{"d_expert": 96, "normalize_top_k": true, "vocab_size": 32768, "norm": "rmsnorm", "norm_place": "pre", "init_std_qkv": 0.0334, "init_std_down": 0.0, "optimizer": "muon_variant", "beta1": 0.95, "schedule": "wsd", "decay_shape": "sqrt", "doc_mask": true, "dataset": "wikipedia_en"}
Below are experts of layer 4 (counted from 0) of a mixture-of-experts language model. Rows are named router (the router's row for the expert) and show model dimensions 0-223. Each number is 128 + 32 x the weight over its row's rms, rounded and kept within 0 to 255. Numbers have three digits each.
After each expert's rows: "mostly gets" lists some tokens that are sent to it at least half of the time; "raises" lists some tokens whose logits its average output raises strongly, later layers aside. This comes from a sample of Wikipedia text that the model never trained on.

# expert 83
router:107136146099139171133139130128132124115085128130170067100144188192091082112131126073089130221043162094128155143108132143126087127173126122202137155108112078173145092160112118081135161090138125151073107121164135142138164059126095109163146155195160119117177095162135155118186125145097137145110123132165141186140138122101112190144091136058164120118161139116107140010155053095141132118125123107187137099140114138113141055111126180122084152200182077126117118134152155112105205112114098138078077131148093122119088071130162197106123117148114133160180130104155132142117167114117094133145131091104151084128147103166136136113128145105135112138161147094160154178145090099150094127146
mostly gets: " Ar", " Har", " Col", " Mal", " Br", " Ben"
raises: "vey", "ign", "ver", "ely", "ce", "av"

# expert 49
router:088197087076139203124150186108071064135157121185136106099118180165099132178146053076087126170076152169137169124145114137039105114154144118205139113144167156164129073172105081103174117138128162127071131118112094145068151141111131111078088126151163144104069044159114128107123176153145214143110144128135111133113131098129081122131088086112128163098174102125134141091126097176147128103184121118172126148125107182103195102145151132094119134130167130099147135095168161159082138179108146147126141165143104127137094107133147139123130103183092110118157124097136110153103136091132132114118081093100149121120192045137103083138160117138183115114176159094151124150118077159114107109133
mostly gets: " process", " tax", " cost", " project", " units", " protein"
raises: "ation", "ation.", "ation,", "ament", " of", "ary,"

# expert 24
router:070181102110155106160147093134116112176086152167090103152150140177094114163160104022098124132105106091092145123100139142161093113143117112135114146160115138143177136149107123087150120105109125184106160116129162113126178116086091060122150129088151125133150116142080145113117173088103152205119159161186204134134117131168157139116065137121169104127170154097090152088128123143098128142140138133183075117135145109157206104132146172117145089136162157176136113075132166101007162119089140070100101142121079095106116138106135144094125124141114165137166132109196125114120115111112112158127061125178118056125112066099150096151151095090153115122189159096076103157066121107139145101191
mostly gets: ")", "i", "}", "1)", "]", "2)"
raises: "\n", "\n\n", " and", " until", " along", " and,"

# expert 66
router:097149132093083172120181170121127126101149115142122105073100152140132133104153090098085142137145157094121198112139157197067105183075128124134127149149106134188170139169128129144181167128177195145148152093122110138138162118143121126148138115118158116138138128158138183116137168146059116158185168105144183166118138108111114158103047168123116045153148132098106079143136103124106087165195182112135167066119115188101188091157145187147130180168225122120142174089138191125119166186121084124080087146134124081099097157109153123170107125159134167148149135129136128155124137137088097132147084096103065030122145103142124104159130092125142108160126141141088134148150092172135155101139
mostly gets: " of", " throughout", " in", " from", " Of", " during"
raises: " the", " their", " these", " this", " its", " his"

# expert 72
router:123190181109189122113158134106092142143122140124072095128135110166128119172129121098090184147126129101081183105117099181114041168109145089128119134092125134121136086153137081104167147117112139152105134092100095209137137074117136072099135125116193096075146085124117174097131084100142161138086183133136212142184144120088144130106126143148201124152119126098150132080143031147094119147157146140156089081116101204139161098113165095103116140160151111158105139133195099072081163180112117146111130121185120076111082119109153142113091126105102112117174143055097108145108093110053090115172110099138210118173133150143154142134144111165159153093123148131093153100080103132147114112140
mostly gets: " 0;", " D;", " —;", " 3;", " 1–1;", " 2–1;"
raises: "\n", "\n\n", " ", " —", " Location"

# expert 79
router:113144124127115165131173108137119119145054118162194089105161173184101109081124133110104140189040160123159192126107153143124090165150147156137159133105129096155098100102128092097166109082154105195066160145149109101147102065107133096102120156191202119107117103140132145060167121142086159177129140154123157127139073087119153173134094131106180073137140105150154130082104094091144125104161123103118112127131123118161126071132118209087118156128173103126095158084128165138122171162115043092065102127093128107124107116123087188163117105116142165103182144125159066116118145148083101126122096106109099039170196101146175135128142084149142112124129112103084153168115079115146104100151
mostly gets: " John", " William", " Michael", " David", " J.", " George"
raises: "aps", "old", "ase,", "ele"

# expert 37
router:131203103114061160095159121098148099126076136179124149160145144199086156121140132107075174104080090108121176113109100163129049146058121118136164125087065092182126118147082115072118174123154137121086141169109124161112171081103123128118107130152150102072132154124121178117137151128154087176123137129153209127134114083146134134109073096124169115144176117088137125078161080159098100124127122107143101118121058124167126113193155136072131152128169101115117144120098202085127174116063152130128147128134151128127130155147129226139177136207051126124148098106060130121145165182133068086130118073143138106145114110131150140123113126127126139081123153104113084150110110095057144137158
mostly gets: " ", " ENG", " ITA", " USA", " GBR", " FRA"
raises: " |", "—", ":", "\n", "?", " include"

# expert 16
router:127175085124096118139096148120083094162148142117119133160138131190131159155092106105084138157095153086112163109115083147119081133102116047105178174096102120147104102153142108061149125146145200160113153109197183173109189129126082089113107122184146115089153064158112130113143107152105143138090159111173160105131078131176135115127113145123123143146099112107099090145116109104114097147174165089098130049136162195137139108138154148107121142132125036174101105125116106137123180165046074183082056186125129121128132087163075206143101161162075205151103141147106132139121123126122131147099105141169175073140115153149147117108157068144158105147095134150127124162061090119104141124158
mostly gets: " the", " The", "The", " this", " \"The", " these"
raises: " same", " latter", " majority", " following", " next", " first"

# expert 22
router:069204098079118155115134125107050095168145144140124123166142110168135151125165101092093118167124144159100213152093178124120112097125117102115180096135119126113112069165095100114120151106119114157074198172135164097148146160100148078075155102112140126073131147138086113114095197136122108141133166124194171117181096113124153121090098180125101148112169060075136134105122108174134137117146124124118088122118147129194180148143165136128147184159157148145166136105146177100076163196123133109116096146123154071102125114149139163132165110137115118102156080096122120141170113108153128145083059123140137085139153045113122078113183091156133101125125211101110107183093118086066160102195
mostly gets: "\"", "\",", "\".", " film", ".\"", " Time"
raises: ";", " and", "\n", " (from", " –", " that"

# expert 25
router:038176076109125121115167134153076066160115146153170125159099187167107116111086107109049160106132120163160210126107154121055111129125127129181091129085136086151119112172124141126138077092171155143062139074107140137085103139160118097074164119175133122097145109174147132145120104095084137164159164118137143161125129112140104167111134165118124130105203134120117119102108129134155098171194163123156149101098052205180141106155152156050172138150138145109140131111102159096074137148074122143125104160161135122113095148100085137141097125129098133141183085097115103173110126129114151127161080101108132097111125063162161072097132127167132093184151139127168165137126041151148137054140
mostly gets: " worked", " wrote", " provide", " make", " decided", " gave"
raises: " the", " its", " his", " these", " this", " it"

# expert 39
router:115120095115169130124208169152108159131124117131133108108141171167112112097141116088096155136055134144072129135137142105089000135107131104145100159113063131122089068145100060095111137151167149133104191170191174188104115093111157084131088126163198119079090079081141141118131133114134114120094150121207129165120151147128144103142099088124177111079161129121115085105153118133091115153133145071068067084107094108132171111126223159112129186161145118086099110116118125168082177160099128112134107165156095144122128089117154192138180141125125122148167104104131135129169128123092099119098084123145135070140174148161141148127203114129155113171144117102102144136164085091126133106157
mostly gets: " L", " D", " T", " K", " F", " H"
raises: "unn", "ug", "ubb", "amb", "umb", "ump"

# expert 6
router:122108080102126132116200179117120134133100113081187123150153171147080156129157090079100134158118120138096141096124104157065042148117136106177096166153082098106069095174076082096155141111128096150088180145120143170180116119133158099135070096163156093095108101129123096130155108122166093193103112084145142185175116106155166111165071140145169113103172039115134116094131129158107130167135144080091101075127124143136142133129217161040127135146101126163117126088173173115124185145118096086101119144186095098139091141129135167167142166186138108105128126150140060117148176188105118113110127106131163124140139104193128106137161117129156095164174156147097142124151073165131123117185
mostly gets: " c", " 8", " 32", " 14", " 33", " 44"
raises: ".7", "–15", "5,000", "30", "37", "–12"

# expert 93
router:129165074065179179125162139096111093168155152140146133138135148113123076094142073108134139176097141083098134103117106164094120116091177128135141180118139139233100145116023085107119165147115154129123135172145142144131143092155108104158099130098128104099099142145129170130168109127117150123127114161141176121127123081144101143104111161151144115118164112119184126117120121105118004134184135085101115075139140141126131127115117182117124182172138148126151126114080160102075165175095103106132054159119091084129129133085085184107107118232134175164151134124112077186141187131118082125126129080098115073135126085143202071087162140122173120114122132120138129141150057141111112078129
mostly gets: " by", " including", " as", " with", " against", " called"
raises: " a", " the", " an", " another", " its", " his"

# expert 42
router:113200091081132181150159113164131068105104108132104146102140151199077076114146091136086160207088190182127165130140144113113124107131144071124133131096123117158132062186150156083124156141166158150120158152167120108133090122130164112142178153144138040070128068149138185050095141113140120140130159107168191133113085106142112158138100176108134127116148112099123121111095109140155113112181135131178157113103062142137130054188161126063121124135153104108141097108164141160110203170078085135094058188140107119106076101154075169149150100128149147094190104126129098156136086130144091145136111125178126099160105111147155110113125078144132092138125133089106128138165084117068123093123
mostly gets: " Film", " Art", " Rock", " Blue", " Land", " Night"
raises: "s", "me", "ar", "arl", "wards", "ward"

# expert 0
router:113151095129116186117135121073120118118118121155133140145159110221080111123112142100088116120101098154158194121099106123145045119076124107126158189136146103147121097158088166095105137130168115133095159121120122165132143057133139153108123115149135115096146110144120139113127179137134106171141156166146190092111145132205115172131119116157157073156198101090109123063161063187082155121127192110170141128073077111182147130200151125083095176126111095167150129063116187104103159133032134111148119144129154138123099163098165187123159122186102154161215151061116094129180133139140098093159105097146166102160129067143129103138114109127184131117145176153133107109123120130095146093123
mostly gets: " %", " Votes", " ", " Candidate", " medalist(s)", " Notes"
raises: "|", " |", "-", ".", "="

# expert 38
router:098174135119120133115188124082083123141104157085105101157150172167127078180154090082095171176070177136132165122131114119039085148062131121178125122127096132141152087121127092118130117117113139138119090114112170207143093072068149080082125133130188094073150134100165102097115125090125133187066147145109180101145155123097153164125088110119155115179131123123153151093140101094115094185170148134165109122132119161083190110184169124124141114129198092153165157142181109151065152127146092130139077114152161106086108113157166135175137117164092125160141111062098069110162151140054094146171129096089144089147109124127151123149061104158105136097104189114114144163121086094110141109164
mostly gets: " |", " 0–0;", " No.:", " 2–1;", " 0–1;"
raises: " ", "\n", "\n\n", " —N/a", " n/a"

# expert 68
router:119132132127093149116130078072090123142108167139142139115163128149079129187106131061035205151119151109110182111162093129118103136084138066135154169114143130176094113188099060110176143116162127103079101138165118130121163097083146128123143178131163144087200140104099165115191109118137133170125152109113184098132141149134068164084094165102123086060166140144136067022097106148090134102149127117153145121147099169153116127100092144110146145224141078157119135103100147139120158131080132183134100135172141081122074107144099127140151181118128113135114118087146098136119157136111126138127074130119115080192102103112136077134148133144142105132159164152143140091091086209136061123169
mostly gets: "aj", "č", "š", "akh", "ust", "ž"
raises: "ian", "ia", "ic", "ich", "ish", "iana"

# expert 62
router:133194117038134191102147172131099069173102162135099099141121125137086122161148125116123141139051137106121109114117148192125034148135113060177106143128096090114100138138102120119124113126110132171086134123158123194090147171160108048097105157112142089099164121107117135122172159132108142168156129090181160154143099151115142188181081136119146082122131118130100127103095097182123045122187110130112088058112083142103160091105132159100123131157184132142152139130150170113137166114095146108116120178173117155130166168166148149181124133121122142100166111190126131147137181101068115139101076046142145094171169117136148113154111122184146075104147164116143136186110066136179132101156
mostly gets: ",", "s,", "a,", "e,", "ing,", "es,"
raises: " which", " however,", " including", " resulting", " respectively.", " but"

# expert 77
router:092188115055144142107098215116114082126072127101115144187118138192080133162115135093071133183110112126135153094118155157091106157122126079186174132147099123114125137142097124075150103103165135181083155171180111131141164115161104090077145092134148135130113070141107164091114153126142149189142190096126143137111107128117109139070154127112147118091162097115171106119116116172126153109161098102161100116109044138188216152136141126125181157176201139090179116116142176125095185170106125157078121121143129148094090124112153154098113121128130143101158077086099111129122126117098103132161112099151136104148158131168102102138169101163110112179109192091147091148092091184070091145207
mostly gets: "ings", "ism", "ations", " people", "ions", " children"
raises: " of", " who", " shown", " whose", " which", " from"

# expert 82
router:079157159101143140139127158102120087187129193114160162110091141176120116122153127143125203142118148127135152098160152110119084107075189038116136105090129133133096109133173054094137161098153109128082114130159158200145161102103130085096139149163137076105123114130130167134139075139092153116137195162144218101184155167101103174132069133087099102077144119108128104044147136143079064116122148131188159081100072134122168094130126173104112150204106102106168107116142105145109155161093100110100124151104167083102118116127095120136152146143128173100134147141120144138115121088141118221105058123097104104184111082156140153103175102141148150082162154107133169107119091167166105145160
mostly gets: "ild", "od", "uck", "ib", "olk", "iph"
raises: "ers'", "er's", "m", "el", "or", "eth"

# expert 1
router:050173134144138178162146119091147148165099098136138145153149136186048085124120168124117159091097126099157152126121149172107114024090145100122158188098141122136164117125133105064111146109166116152105124132136135193096161073092130051118168113105139108071122084157161103124117168055110147141129159089151160104129154119170117131141123103163160102087139151122064115041170136168077102185142173130206111111130105127113164118125160207072133169136141050120159139060152156098098142134080134116153105122107109133094112167143180133120137138136100121170139132049139094146140102107123094150138125083130169095156152103131166115107101124127194119147186175118112135151094102128074122142139
mostly gets: " Succeeded", " ±%", " (NH)", "\n\n", "-to", "\n"
raises: "|", "-", "\"", "In", "Other", "\n"

# expert 13
router:100159124068135151115163148149097081153083139108138110115104165207067147170123071089080173142135165166068157114115165106073129108133130130145091139128152123125116093176137086115188136175160164143098145109194092113119167149131183111048067140156202075107091044142119115117112146159096154139103123094122166146160149080109126139120140092114124116092160094083093114126105105193116157142167122088132118105141087137141162082186164121038157140154172135102160117123210144122142147160112128144092070181116146113128107151172140148127120132152152139119177084091123125175151161118128148139083097128143171108158166086116160094100184080129154090194133157128151124152104107164080085116150
mostly gets: " water", " military", " research", " land", " human", " railway"
raises: "c", " and", "lin", "f", " am", "way"

# expert 32
router:096137110071102138120206087155157137174081142185132119153142180165082125146121137107066152127080162094100175121115176134077069063144103116136143112124112136141152095154085135081164116055096137158091195131120141183195094118111090148098160152166127145078107133118163173121147120068071134170158163123138134120102091084168069176111100106120179184106182141117105126108147107131137102173136150133124108135130099179178148121154143146089138097161124148133109094115084199143078175160074118135120135126116101106072034138146109143172158105144098155162196099142081131174113120111094091137153103145084105140140115104166131124148104091140126087124189117098157200157098086136147131119150
mostly gets: " had", " would", " has", " have", " may", " took"
raises: " their", " a", " some", " the", " no", " its"

# expert 21
router:124139120080121123084136194107098088108101163145132110057083167175092082131132100098082202147065151171105143102088104119100123133146099124176123149097136113146080094164121115100086172159100102164090112147164110167077154111093105097102108094181216146077134126100057123102148102123110138079125148132142117141141118123141194154129051188078127142106144120125114118073140130141101112108120115086153111086164089149101141070097122143039103153153132076121130102110117156129106153185121096087099072148099104146138123117179119146112155140213079128123163165107137091136159193160068108120099068107092137115121122103164132121118108109208152121124133155151161172105154103135062152151154
mostly gets: " Bar", " sp", " T", " Ph", " Sk", " cl"
raises: "ard", "ard,", "ards", "ash", "one", "irk"

# expert 85
router:121117140083082116167146168108107127109065092134183143150119139213118164155175122117091178152110077152092161139129129124121021116097144107138122153119091086141144102185112081039148124133124098128100184145137134152174129095167128096136094081149147111114106146137132125151134140140147110166082102124140167161166152118177134140171105145150182119148218119078129149026179094135093117164124134056088135078114104121161148128126174107101106184138142123172104089088143144090127165131123067107118135127147082109106061161169165199129133154163108133082144171116139121139161105184105128113119083112132164103142128099167161137138138088156154104110194184095144166145103078144107144140174
mostly gets: " 0", " 34", " 33", " 36", " 6", " 49"
raises: "-", "x", " |", "80", "m", "-d"

# expert 11
router:115206063067142187095147123133093092149102129122095092108126117156071056196143160119116178184062182145106102108156133170140089166153089116150111163146064147159128157148096103070163159133101121148112144121116121171084135157125135058122155192149135085110144136106142142127166151160113142159148140096137131133124082163085123142155085126127172078106158109125102165117102135159150095085149133122110047077123069146109201098150173137095187139129157075118157090123160180089105142120135107167109090155105075104091144141148166137192136141182117164136116101154119151130158165133114121146095088086135090117142169103112112090119114101157156074105165127104117140143087022130139109101184
mostly gets: "a,", "i,", "an,", "u,", "o,", "),"
raises: " the", " which", " however,", " but", " including"

# expert 34
router:069133089117126159096124146131142083188159132131178096127150131162106083175143095105071159152116151130112128121099098122066107138174146101094128198131153170138117126146065122112177121142099126149088149121165107132140149115096090108115054157137160164091157059113140129131152122137122194162121183095119187134148119142142113136159127158149170130129208086106097127073144173187082101121131124125084128112143102148145196098144123166122127110157205078146138146132135178136050188150147066105130111165120144095123079098092126158149086123144116187124137114115146084135133152135093132115155078092137102085114224068127131131145137040139164143157101154159121152104126158115179124145228
mostly gets: "arya", "ensis", "uri", "atus", "ati", "aru"
raises: " (O", " (M", " (C", " (", " (F", " (U"

# expert 10
router:086205130071115151120176122159098145116166137162134191102175149105086106126117108126129160198074131075098164102133100130107081118131126093141129139105132174206091144110142077101134141113171100142083168115199137172122152134142124074106108099127190126103147130120077155101144153127154129127131168141158133084158150092141150148148101115092138123119162117115169160109113115145158088198174188103105116103154111145129095146161118198131114133129155115152176157095113158144054163173104109122162133139186082040149060146124116149150124158221099120140152149123075112141131182140151104096098113104157147059107132068123173119186183110132135134088082135100148087124147056103151105087163
mostly gets: " –", " after", " on", " until", " by", " On"
raises: " the", " their", " his", " its", " either", " both"

# expert 61
router:071155113094129162079176128185058097165133113109091137086115096166076135186122130113117165147135178123121149105146146101138093144192186129116163168122108152178184152135142106036159135128198152172131091129106184144137132154182139112135141157160200060135182120093158160160125130074095124145152104114166118138185121119150163134144072137145176081112124110069100151122119092095135103118171158108141118126116102135100164135119152126153105129106133114130131129128100144168082194208153099142111093135122123047102075158130179123135102143215115143123129116125128115159113101121114064127076084105138156076142178095127107126064121119097139069117183148096078123107081088108165114142159
mostly gets: " and", " or", " at", " but", " &", " et"
raises: " his", " its", " others", " the", " other", " their"

# expert 3
router:076139146116122152079149158133058076142129215181125176182162149101140116111136103153100122139081107166128139115103140151080040109152128068148151155071120118130143126121106143081114117105158180175078115107162140133163132077150131064119128093129124155115184051100098170126101096093080142177102131138156182152138110100093173156129138143073129160126165117122118130105158062139106041164210154110131104090139118129160148119087147165089121108164130125172144152093120180121121144133070143106121110161165133099160123143197127134141130130107090118096136161152126058145080158113145112155169098068128162095154130101136135095145158104161093063143139174151147103148127096149158069045156
mostly gets: " which", " when", " where", " because", " However,", " if"
raises: " the", " they", " it", " their", " he", " there"

# expert 12
router:114186096097071203095173154168125122157113125162118153154143151146064109144116140133068113187061152178130141137122130144093095087157149079104118155144134132151154085192080116108124124148163155154096175152119100151155125141151106065133157110136119095089085096164136157060075186123125143114147196126183170109095086118139154149123091190099107149119180121106181137105084085158144113101176128107126101072057127126142127077129174141091135105162172139067182091094157137166138188205112099139083118180135132086120131128152119195146167109120143192105143113112126097171153100134107060129139107091152151115172138100154145117131147089128174082099126153111121108127119096119104132074185
mostly gets: " film", " album", " song", " story", " Nintendo", " Film"
raises: " (B", " and", " (M"

# expert 74
router:126149100050087158117183159154109162150096151150108081128096153116162148150144170097139111157103167132103193087153097153122112176085174130127128182107080138087162115153132158128139127120121143158117168079200139194180142155115083068124135149154209107164105110158150165104151103081101180145166190138188130155165116117171123125116071148133096116130180128118095094106133119111067047139125123117098149102109148171049118110187120169083131146165200107144152137104163164152112139138100103115083101114154105104115063130124080123139157152143137131129152166149115083090158154132104068120112105088175131091159133101124094095152162133115132112163107131136141125147107032145094132059188
mostly gets: "|", " In", "In", " in", " July", " October"
raises: " 2014", " 2006", " 2005", " terms", " 2015", " 2025"

# expert 90
router:134158126102095135135185151197124047119068087134096134146141182169083147143117135126102210149056112152128187117111116157132105146134108082126137187109120113152129131163119096090165138109119143152099138127148077120111120131117116094092110165125165150138147100154137178115109095121129095198152170081111132168091116131087167153117086085152159110164146131098170128096129136139115101114202101126128065094074082156196122083144104149056122097163197111156123118126167195128112183134127056152140085163078159133132067141165138189167128172176113150102164101136112077125136174178094119111150114085113139091151169081084150106115105102134151106125171135136103144168087079084067108113133
mostly gets: " York", " England", " Japan", " Carolina", " Germany", " France"
raises: "'s", "-F", "-S", "-M", "–S", "'"

# expert 40
router:071144136054148142132183113152086052149096125152120145145139184198066089100170053085095148171094151145135156127138112159113131093147101072142150187117143138162132145168146113100118136093122115144109147080124112135130138116124128099106156161123130144113150069124147170113136166066126157139156161127153198170119156183129148171152120140149182151123156130108108155095121129112147086156146178052076095118159137175085137143129217191083176171118138098184143176138188130114075155118122150108123115154180095074136102104156152186081160159158160174161114121081128078104119138156090110140118109065130126122174146094143125108125191063110154144088199128135125151124100102149139104117148
mostly gets: ");", "s;", "a;", "};", "\n   ", ";"
raises: " it", " another", " these", " this", " they", " see"

# expert 23
router:113157187149092155116158133116128104132067128144179092132120125120103145161158143105088215135142122146145174064145155185134160076113155103108096157105074100151183116120134090120113153130178139133048116156121136163126148086102081117104167163156175128112128159123139099075097127106087132156118113066156169132142152119129067144093070135158152085123139135159148085043166147139081104137130131122149042147109083145106144060121135148115106114144147084217151151067170146120113137102069120099126129169143103116109098155164144133126105106104062161128209118152111088115131114142099119128135118105127193091178167093137152128083185141101091103170190173137114142196082121129072148106138
mostly gets: " Coordinates:", " (age", "Personal", " Kingdom:", " Position:", " (Gls)"
raises: " Status:", "History", " Preceded", " Country:", "General", " Release"

# expert 47
router:122183121025130165154185146140114098108128131129099107134131147182101134140123148092073149086103143181122189117140122137101094106069171090124182140085105098171064095151104136096135158162137140111078122118125124164122098126156185143121083138143171088111132107182129104095081137130144140157095096142158180156169100120180092114118090123153181135127157074077122141087081096161122138128135155048212174103135080181118135128140144104059124201184142110077153137097163160147083160162073105153115130198169149135083076132133135152110107143153114097163202133112192102122174126086137095087120102123157137132133120111129082092099158167171131107138158160114143117154141091127112075118155
mostly gets: " right", " Port", " MF", " free", " FW", " ±%"
raises: " of", "ed", "ed,", "able", "ing", "less"

# expert 76
router:070163067037112178111209089128105146166079139162110082128127145170074088156134161076103181142081175092110130094123152154099058139097124135110166145117119173170141090161102121069178123081073119168121173098150130188170103123109113102147149139158134100136131156125153158123129131056115120115142149113151114074105112125155121183123072110131135153118193125126110142112115118122127085162122120121139135129128103176143132128161164151084100074170125127169114111110101184163065187220097119114125111120085104119110040136147162108157173151192101145139151090167130076158079137119113041130141122165085116099107123087133122103109112097135174077124167116112142128131136113135094119096164
mostly gets: " would", " To", " could", " must", " off", " should"
raises: " be", " make", " the", " serve", " compete", " give"

# expert 54
router:092154067123157112106211097156071091165112156159143102159110166158121112156096053114093134123104171148146201129135172156082071111148120118155064137118116105169122130167114149114138089074109175133070138118105170167068081166157121130069131105159156115088119123160144178145197136078140137193190121137110163127139117121130110173084147139147135157128158127113126099094147128127150121155213146129135091089108055180135125074169147185038135160141114140118139121088117139143075138145082090116132100113162079125127082138117057162125116124159118132121185118107163105137129159159118120110122088088119128095159156079135139081148108128134134118154152128129177180125125016111144092115131
mostly gets: " used", " made", " released", " won", " played", " received"
raises: " as", " in", " on", " with", " their", " by"

# expert 67
router:137163140095150166132169159129077135117139136094052093122159153140156096126176081064101137197079159089090151127145144127077098175146149106109100160123127112141128129148124095132148117062119176171115115100108113162132117100087146088084139117113182076111162085078106141126098104112119158157087197164108193118129140168089155148143128091146211161156137141090120107090123061167137101163179098106152092114131134228099132091145144095085123150144157070148141145132174112118068157169158117136110078127163131101132096103138168142142106137101096100140134153038120111121126107148029075117135088088141184061180133099147167093149146092135141150098138167136100133142091079107147111110142
mostly gets: "|---|---|---|---|---|---|", "|---|---|---|", "|---|---|---|---|", "|---|---|---|---|---|", "|---|---|---|---|---|---|---|---|---|---|---|---|", "|---|---|---|---|---|---|---|"
raises: " ", "\n", "\n\n", " Succeeded", " Incumbent", " —"

# expert 75
router:129171173105120179144208131181117114162083128115164050151147144164077144125179130120105179094104118105083207134122069117117109095148143124149095139078123122185110125134093115110157164132130152130092146100177161102081107107128137084128128113130163123138129138142131149101148122148089119157128109114159205146116142119132122159158129086097142101077116140055143118126120115130132127132138113132116082082142063149183131066126113143024143173146136104117123126139212179140123178140131160172118089110128121106174040153134125157126181157156146154092156059091078114121135173139114110097117084070121162081201105113088141095136099058096120112184156153127125148162104087106070098137181
mostly gets: " British", " U.S.", " English", " Indian", " Air", " French"
raises: "-Ch", "-C", "-E", "-R", "-H", "-back"

# expert 84
router:081168143086172152073202164150073128131108131116084195121129193188106111146125103114107149165115164128108150096120113166079118139163147078190119171136126157163120165140093129115162087114156170147097086144147176164187115132130147055140094186131152092049117119131157114120095154093070121162126139142117171097132161102139079145130125214085084114158151106097155111110122111165156100179164099122117096093176096160093154083176161125067157131177200140146176171174144174152119169189092068143125116123156137068153089152125153166168104128147103144172135111101143081110139116176081100093124097121098151104129148119134135093164115138112148121109121135089091201115127131108142120096155
mostly gets: " for", " For", "For", " promote", " allows", " regarding"
raises: " the", " his", " their", " its", " a", " this"

# expert 63
router:085201097106120112108180118122149097131106109160166119124128148187100087121144063107122125157067146145107161109099088118137063146137138141142189119056097057132188066124087092087109146130153136168094139147116122127108143056120144096126098094150217092074139136124082115085107106137131105124095136153164162116119063108135157168139084144134140100121156097127167110068133075142122082131131146074127115095172054122100171112122180127069101207147136102098103190120109175133097169125106109106128109146186106132126141129128067179118142112145077108117142118157080157165144140142107071149060117067108115100158129111173125116104114083098134139055183147112094173164147125123121144138164
mostly gets: " ENG", " ITA", " GBR", " Jim", " Chris", " W;"
raises: "hol", "ol", "har", "he", "bur", "hy"

# expert 52
router:110146143072118142158197205172105066071112157163114131131148142160089161121134085099080159152078118147111124149162139182105127087170137100158168136139109158146117111166138103055132132092165163153063124095123112181095146144125129136071141104155183130147129085144115099115106135142059133132139174115126158095157087118133142148118126077147123122156149116106131106128122117171099117105177111096126109079130119139146155132104134111086122132141220133100186108088166148144113155189111120172149103148118169105107095109180147158201148134162128167107178097127099092180153176135092101111151082089082154116172162047089100133112204145146111064185158177135164114116125101203113123109202
mostly gets: " government", " Council", " company", " law", " system", " Department"
raises: " of", ";", "'s", " and", "’s", " from"

# expert 69
router:139153106105119118128148132186107126138116119123109123152100143179106126141175067134107173141074100101141151110106104169104078143165115080144143162140106100155169131165053107081120148147129106142085195103117159155101176144155141112112102119109151120107092118098168136118090114148139120158114115118184126152126114096180161099126070116158156099107181123107137140071149111152051156117144107079083066116117106169127164125170135200094118148148135145109090135102115141093089235192084063071110159125132087136174051153152125200199182180151137135091118110074134100111122142115079138128094071134137094098149148103185112155170174091102117102142157112138082143144103074171094167158156
mostly gets: " 3", " 2", " 4", " 0", " 6", " 8"
raises: "–7", "8,", "7.", "7,", "–8", "5,000"